Below are experts of layer 2 (counted from 0) of a mixture-of-experts language model. Rows are named router (the router's row for the expert), gate (a neuron's input weights, with its number), up (a neuron's input weights, with its number), down (a neuron's output weights, with its number) and show model dimensions 32-63. Each number is 50 + 10 x the weight over its row's rms, rounded and kept within 0 to 99.
Before each expert's rows: a language model's description of what the expert responds to; "comes before" lists some tokens at least twice as common just after its tokens as in all text. This comes from a sample of Wikipedia text that the model never trained on. Tokens count by the router's weight.

# expert 25
Description: The -ed and -ing endings on verbs, mainly past tense or participles in narrative, e.g. earned, crowned, founded, losing.
comes before: " to", " by", " in", " the", " as", " on"
router:33 47 50 56 50 51 71 51 36 45 50 45 43 59 47 50 54 51 46 36 56 68 54 50 54 61 56 42 41 56 70 44
gate0:44 40 54 44 51 39 70 60 60 43 56 61 54 52 49 45 52 33 56 39 57 55 50 45 57 51 44 46 36 58 56 50
up0:37 57 41 55 56 55 61 56 48 59 49 49 56 54 53 33 70 50 49 48 44 48 48 50 57 55 48 38 29 41 56 50
down0:58 54 59 59 67 46 49 48 68 66 51 44 52 61 62 61 48 48 35 59 58 63 64 52 65 35 34 61 56 41 32 41
gate1:45 42 55 67 45 37 44 59 35 50 45 46 46 41 26 50 64 47 69 23 47 63 47 45 56 44 43 55 49 52 60 52
up1:27 48 62 58 56 51 57 43 47 58 43 55 59 46 53 62 63 65 60 54 74 35 50 56 51 50 39 61 37 45 48 50
down1:29 58 36 47 31 35 58 34 67 47 65 61 41 34 49 38 52 44 53 42 57 61 69 52 46 38 58 38 62 42 58 67
gate2:33 56 50 30 45 46 44 52 45 48 70 56 61 46 61 56 38 43 66 51 48 40 46 46 56 54 59 48 33 62 66 60
up2:24 54 54 51 53 48 36 35 34 59 40 34 55 45 58 54 55 58 44 39 51 51 40 48 43 53 51 57 83 57 18 50
down2:61 45 48 57 52 46 72 41 56 52 42 41 48 41 57 36 43 39 47 36 42 50 46 53 56 53 33 43 46 26 72 51
gate3:51 44 46 40 63 47 61 63 37 47 77 62 49 49 57 40 54 45 46 57 51 57 50 57 33 57 56 53 28 44 37 48
up3:49 64 54 60 51 41 37 60 56 41 53 59 56 49 50 38 57 53 46 27 53 63 55 73 56 54 33 34 39 58 47 39
down3:54 50 58 74 55 44 47 44 49 44 47 54 46 53 50 42 48 53 57 45 45 61 42 49 68 50 63 62 51 43 35 52
gate4:44 55 54 69 41 66 54 41 40 46 48 43 58 60 35 58 54 60 67 60 32 42 52 59 79 63 49 52 50 52 63 66
up4:32 52 58 48 54 47 52 66 44 55 53 58 54 42 63 45 39 44 58 50 56 52 35 47 40 45 64 57 52 51 54 40
down4:42 45 59 28 42 61 63 56 64 36 40 44 61 35 48 55 53 51 46 38 43 62 46 35 53 52 45 51 61 50 38 34
gate5:57 44 65 48 43 59 50 35 36 29 31 54 36 54 46 48 59 45 51 55 52 56 33 41 53 45 57 42 46 42 61 41
up5:65 43 63 61 43 48 47 48 40 59 57 56 56 43 49 46 61 59 58 49 59 58 52 51 50 58 63 33 47 59 39 67
down5:56 37 37 43 40 49 51 57 45 45 56 48 58 69 54 57 53 50 70 49 54 53 36 51 50 52 46 61 43 40 52 36
gate6:54 56 63 67 57 54 66 54 47 60 62 55 53 64 49 41 72 59 65 51 59 55 46 57 44 51 39 39 41 31 46 43
up6:60 42 52 39 46 43 59 39 51 59 46 48 50 39 30 39 36 43 49 56 53 70 57 55 68 43 43 39 65 39 23 44
down6:40 54 50 48 56 56 49 49 43 40 50 31 31 62 38 33 45 58 60 48 66 54 50 59 39 70 51 59 48 63 72 57
gate7:60 43 46 60 63 62 62 52 37 51 52 60 79 45 47 67 50 55 66 50 43 64 45 54 72 60 57 61 63 54 37 58
up7:45 66 43 45 57 47 43 48 48 66 44 40 60 38 50 49 50 38 58 47 58 46 42 57 44 41 44 38 39 53 51 67
down7:59 36 52 48 64 67 45 48 43 48 31 50 42 49 58 38 50 67 42 44 47 57 67 34 55 53 55 44 60 41 53 54
gate8:45 79 42 60 48 64 34 57 54 56 40 41 47 38 51 53 56 63 45 36 35 57 52 63 43 56 48 50 51 30 43 37
up8:47 71 47 36 31 25 36 48 52 60 64 72 43 43 57 46 55 51 72 48 65 43 64 57 36 53 50 38 52 57 54 43
down8:61 54 59 53 49 51 39 49 45 47 53 56 44 56 58 44 57 56 62 53 50 32 33 62 44 42 43 54 38 50 36 61
gate9:48 72 55 64 82 60 59 48 50 40 59 43 35 62 39 47 56 45 47 37 62 57 44 58 44 53 45 47 42 35 59 55
up9:58 68 57 56 28 37 59 64 58 50 51 58 47 49 59 36 47 61 46 61 38 30 45 55 56 48 47 64 53 52 52 45
down9:65 63 53 60 59 53 39 62 65 29 58 53 45 61 39 54 49 46 64 50 61 40 59 25 68 43 64 50 47 50 68 55
gate10:49 64 34 43 46 59 49 63 54 30 36 52 41 49 58 45 50 55 46 70 31 50 59 41 41 74 61 66 56 73 40 45
up10:56 49 45 57 55 32 54 40 49 67 48 50 63 75 48 56 50 53 68 42 61 55 49 71 54 42 46 30 51 53 41 43
down10:48 52 43 52 43 59 41 43 62 46 56 55 54 52 32 49 56 57 30 42 46 65 53 48 54 67 53 42 36 63 48 45
gate11:48 40 43 63 67 50 58 40 49 46 52 40 62 58 52 47 32 40 58 48 60 52 37 50 59 66 26 31 49 61 54 51
up11:52 46 34 45 51 51 57 35 59 45 52 39 55 39 49 45 35 47 50 63 50 37 50 47 59 64 37 51 68 57 57 48
down11:67 56 54 51 56 61 54 57 36 64 55 46 45 49 45 52 51 33 55 50 46 48 62 24 25 50 51 50 38 59 61 45
gate12:46 49 36 56 59 67 34 59 58 40 59 49 50 52 36 38 51 46 53 53 48 46 57 63 64 54 58 55 56 43 62 42
up12:41 45 53 58 38 42 50 54 68 46 59 62 65 46 58 71 52 48 36 41 46 53 50 63 57 39 43 47 56 45 47 48
down12:45 49 55 39 45 43 44 45 48 43 64 32 60 64 49 71 42 59 52 52 56 60 56 35 45 51 50 47 59 56 49 53
gate13:38 64 47 63 58 55 50 55 61 57 52 47 54 38 47 38 41 44 49 37 45 60 29 55 57 51 51 57 58 64 57 60
up13:56 47 41 42 38 36 56 42 55 44 43 70 51 74 66 46 42 49 47 64 48 46 60 49 41 55 48 41 42 44 52 56
down13:56 42 47 17 44 40 56 54 53 54 53 54 50 61 51 38 38 70 38 35 57 37 52 43 37 64 36 41 53 39 47 53
gate14:40 58 45 42 48 65 45 48 38 35 55 63 43 51 49 29 43 53 46 43 51 35 67 48 52 44 56 45 25 59 62 51
up14:52 48 62 59 54 55 42 41 68 65 41 52 53 32 48 40 64 60 47 43 35 52 40 61 63 57 46 52 66 46 41 56
down14:52 62 49 48 46 54 70 55 55 50 50 63 65 56 35 42 54 57 44 47 51 51 42 43 46 29 44 61 45 58 73 58
gate15:47 46 58 57 65 49 51 58 49 41 24 40 43 29 65 50 73 46 23 57 38 53 42 54 44 51 47 61 42 59 50 46
up15:55 50 50 46 52 61 48 44 45 57 64 78 42 59 47 26 52 44 69 49 68 45 51 50 39 65 57 71 46 47 47 42
down15:54 38 45 59 71 51 50 41 46 44 42 49 57 41 44 48 49 57 52 50 64 33 64 55 59 56 63 46 49 59 33 49
gate16:56 69 45 41 79 63 53 38 61 40 49 54 47 54 52 57 47 52 40 35 52 45 53 48 53 30 66 52 52 49 53 43
up16:49 54 45 45 42 33 50 69 25 61 57 45 36 45 48 61 78 48 58 62 43 60 47 57 40 64 49 51 54 46 45 66
down16:52 66 30 41 64 55 48 49 48 39 54 51 57 59 66 54 48 53 50 25 42 36 69 52 39 34 55 43 73 30 50 38
gate17:47 67 42 51 53 46 60 45 44 32 55 66 69 54 34 45 54 48 33 41 47 51 44 51 48 44 56 55 52 49 66 43
up17:57 57 48 47 52 76 49 54 50 43 56 62 57 75 41 64 65 54 41 62 39 45 49 50 50 43 55 46 45 42 49 53
down17:51 53 55 65 42 58 56 51 34 56 49 48 63 35 47 41 39 64 55 44 53 46 50 61 59 61 52 36 55 41 60 41
gate18:51 42 66 65 63 71 34 33 55 54 52 48 46 42 48 58 55 38 39 55 51 45 59 36 56 45 61 53 43 69 35 41
up18:53 55 55 72 54 62 36 51 61 55 46 63 30 50 64 58 34 36 37 39 33 41 49 61 53 54 54 57 51 50 48 43
down18:34 48 51 54 44 61 40 55 61 51 51 37 34 57 65 58 30 51 65 41 63 57 49 45 51 58 66 35 38 42 45 43
gate19:56 46 64 70 59 39 49 54 53 44 55 60 60 65 27 43 67 51 40 48 47 70 39 45 57 53 62 42 53 50 58 46
up19:67 51 52 60 35 50 61 41 59 59 50 33 57 46 42 53 58 47 59 72 53 47 67 53 56 49 33 56 37 49 49 44
down19:47 78 52 59 48 63 44 49 57 58 33 53 42 57 33 47 46 50 34 52 56 44 45 47 40 43 44 53 66 45 38 50
gate20:48 39 74 38 44 51 51 37 45 44 43 39 33 52 37 44 52 43 48 40 62 37 35 33 57 49 46 36 50 52 60 63
up20:48 44 35 63 45 60 66 56 27 65 52 45 47 49 49 56 75 48 44 57 39 49 62 59 35 45 42 66 49 66 49 58
down20:39 47 47 60 39 68 49 53 43 55 56 49 52 45 39 33 48 47 52 42 56 51 55 57 47 65 50 65 69 56 36 76
gate21:61 36 44 41 57 46 38 59 54 54 56 49 46 33 53 51 54 59 59 56 57 51 51 29 63 39 46 48 69 45 77 67
up21:42 57 35 60 51 51 40 45 46 46 34 56 27 57 58 60 51 56 47 50 59 36 44 41 50 37 55 45 41 58 51 39
down21:76 44 40 52 61 41 76 37 51 56 59 42 46 49 42 54 35 39 54 51 56 53 52 62 42 70 47 51 50 38 27 51
gate22:30 36 51 51 46 54 44 43 53 55 51 50 29 67 45 49 43 39 43 52 56 69 30 60 41 37 49 61 44 45 80 51
up22:54 51 53 48 53 84 42 56 55 55 46 60 42 52 52 45 25 52 49 37 59 64 50 58 36 30 35 47 31 62 59 36
down22:47 35 53 38 63 35 46 60 37 48 40 48 45 45 62 50 58 47 60 52 53 32 52 30 51 44 27 51 47 42 70 35
gate23:55 62 55 42 39 58 72 60 48 57 45 44 38 45 53 54 67 20 57 47 44 40 49 37 64 45 51 59 39 33 51 49
up23:49 54 47 64 48 46 38 38 68 23 52 50 42 46 52 44 50 54 48 56 51 42 36 66 41 38 46 55 60 56 41 37
down23:40 46 43 33 57 60 54 65 61 62 63 45 52 57 54 49 54 39 31 46 48 64 53 62 40 58 46 35 65 49 35 76
gate24:50 52 56 60 41 52 54 49 36 51 54 55 55 47 55 59 56 37 35 51 44 62 57 43 34 31 58 35 45 68 67 60
up24:65 54 47 44 51 68 35 37 61 54 44 45 48 57 66 51 60 62 54 48 62 50 45 70 49 52 43 37 29 62 53 32
down24:58 60 52 47 41 72 51 58 46 48 60 40 35 52 52 40 64 30 51 37 52 57 37 48 44 42 40 58 23 57 30 62
gate25:53 47 57 42 42 48 39 44 50 49 57 44 63 47 60 69 56 40 57 45 61 63 59 52 42 53 57 66 62 49 38 63
up25:52 52 39 46 48 39 48 55 49 51 64 63 64 69 49 62 59 46 60 58 56 66 47 40 58 40 52 45 59 53 63 58
down25:48 45 47 68 67 67 69 64 74 34 40 54 55 52 63 30 58 46 45 49 51 45 48 45 54 43 38 51 55 52 59 44
gate26:45 49 59 39 67 38 47 41 47 34 45 50 42 43 44 63 41 42 48 49 63 71 64 49 46 48 42 50 46 34 36 53
up26:43 51 59 45 55 66 59 46 50 36 49 59 42 48 61 57 59 64 48 53 46 54 46 56 58 40 37 57 65 53 50 50
down26:35 39 49 52 55 56 39 35 49 56 38 63 34 58 43 36 54 47 37 59 59 40 45 63 46 52 46 51 56 50 63 35
gate27:38 57 55 47 42 52 51 61 47 53 49 55 45 48 44 70 33 51 52 44 48 41 51 67 51 48 43 55 55 48 57 46
up27:59 44 57 61 49 47 54 50 56 40 68 54 65 49 49 47 44 58 71 48 62 41 72 53 46 52 54 42 48 30 45 60
down27:53 55 57 71 47 64 63 38 57 59 41 50 54 45 43 51 48 52 45 51 31 46 49 53 32 53 53 52 56 65 60 32
gate28:53 31 32 51 50 51 46 46 40 66 54 43 53 42 58 63 61 60 45 45 60 46 48 46 53 53 37 33 43 63 44 47
up28:44 49 55 44 32 44 59 68 52 62 45 50 57 46 42 44 46 35 44 44 49 47 65 55 42 39 59 46 34 36 47 51
down28:41 56 70 57 61 40 44 47 70 49 52 48 47 63 34 38 33 35 63 59 52 43 60 39 55 55 55 62 46 44 59 57
gate29:49 43 49 40 60 62 55 38 60 53 46 63 39 53 40 50 64 53 49 57 40 64 53 68 45 42 40 31 48 57 45 39
up29:52 58 53 59 28 27 47 52 38 48 53 52 54 57 35 61 56 48 44 38 72 36 46 49 47 36 37 62 52 45 44 61
down29:47 47 43 45 59 61 42 34 50 49 38 40 64 46 58 49 54 47 59 48 37 60 39 36 59 60 70 44 58 52 52 42
gate30:39 44 54 59 59 43 53 55 48 53 35 42 58 42 62 60 64 51 43 52 43 59 39 55 48 37 41 51 48 53 62 58
up30:63 55 54 72 58 42 66 52 37 39 62 52 35 57 49 43 36 54 40 53 45 48 46 48 53 56 42 52 50 38 62 47
down30:52 47 54 43 48 43 53 46 59 43 49 64 54 38 53 51 54 63 46 45 48 61 48 53 56 37 39 61 67 52 64 49
gate31:28 51 49 59 42 44 51 46 42 53 48 53 31 42 51 46 65 36 66 42 26 48 47 36 45 62 30 49 51 48 76 66
up31:56 58 56 39 45 61 56 48 64 64 53 40 49 43 55 45 65 58 44 34 54 29 52 50 67 23 64 38 63 51 35 39
down31:65 49 35 70 44 53 45 53 47 34 64 41 62 45 54 47 50 58 48 60 44 43 70 40 63 43 56 44 51 33 64 35
gate32:54 49 38 39 75 45 54 55 52 46 33 42 43 33 68 47 26 55 54 49 56 66 34 42 49 47 54 46 59 45 56 50
up32:36 48 51 51 71 49 32 80 54 65 55 71 57 50 35 54 60 32 60 49 39 64 59 63 47 51 49 62 55 64 42 47
down32:47 56 47 52 61 53 52 50 41 62 43 51 46 47 43 47 53 43 61 36 44 53 37 57 41 51 49 53 48 44 52 60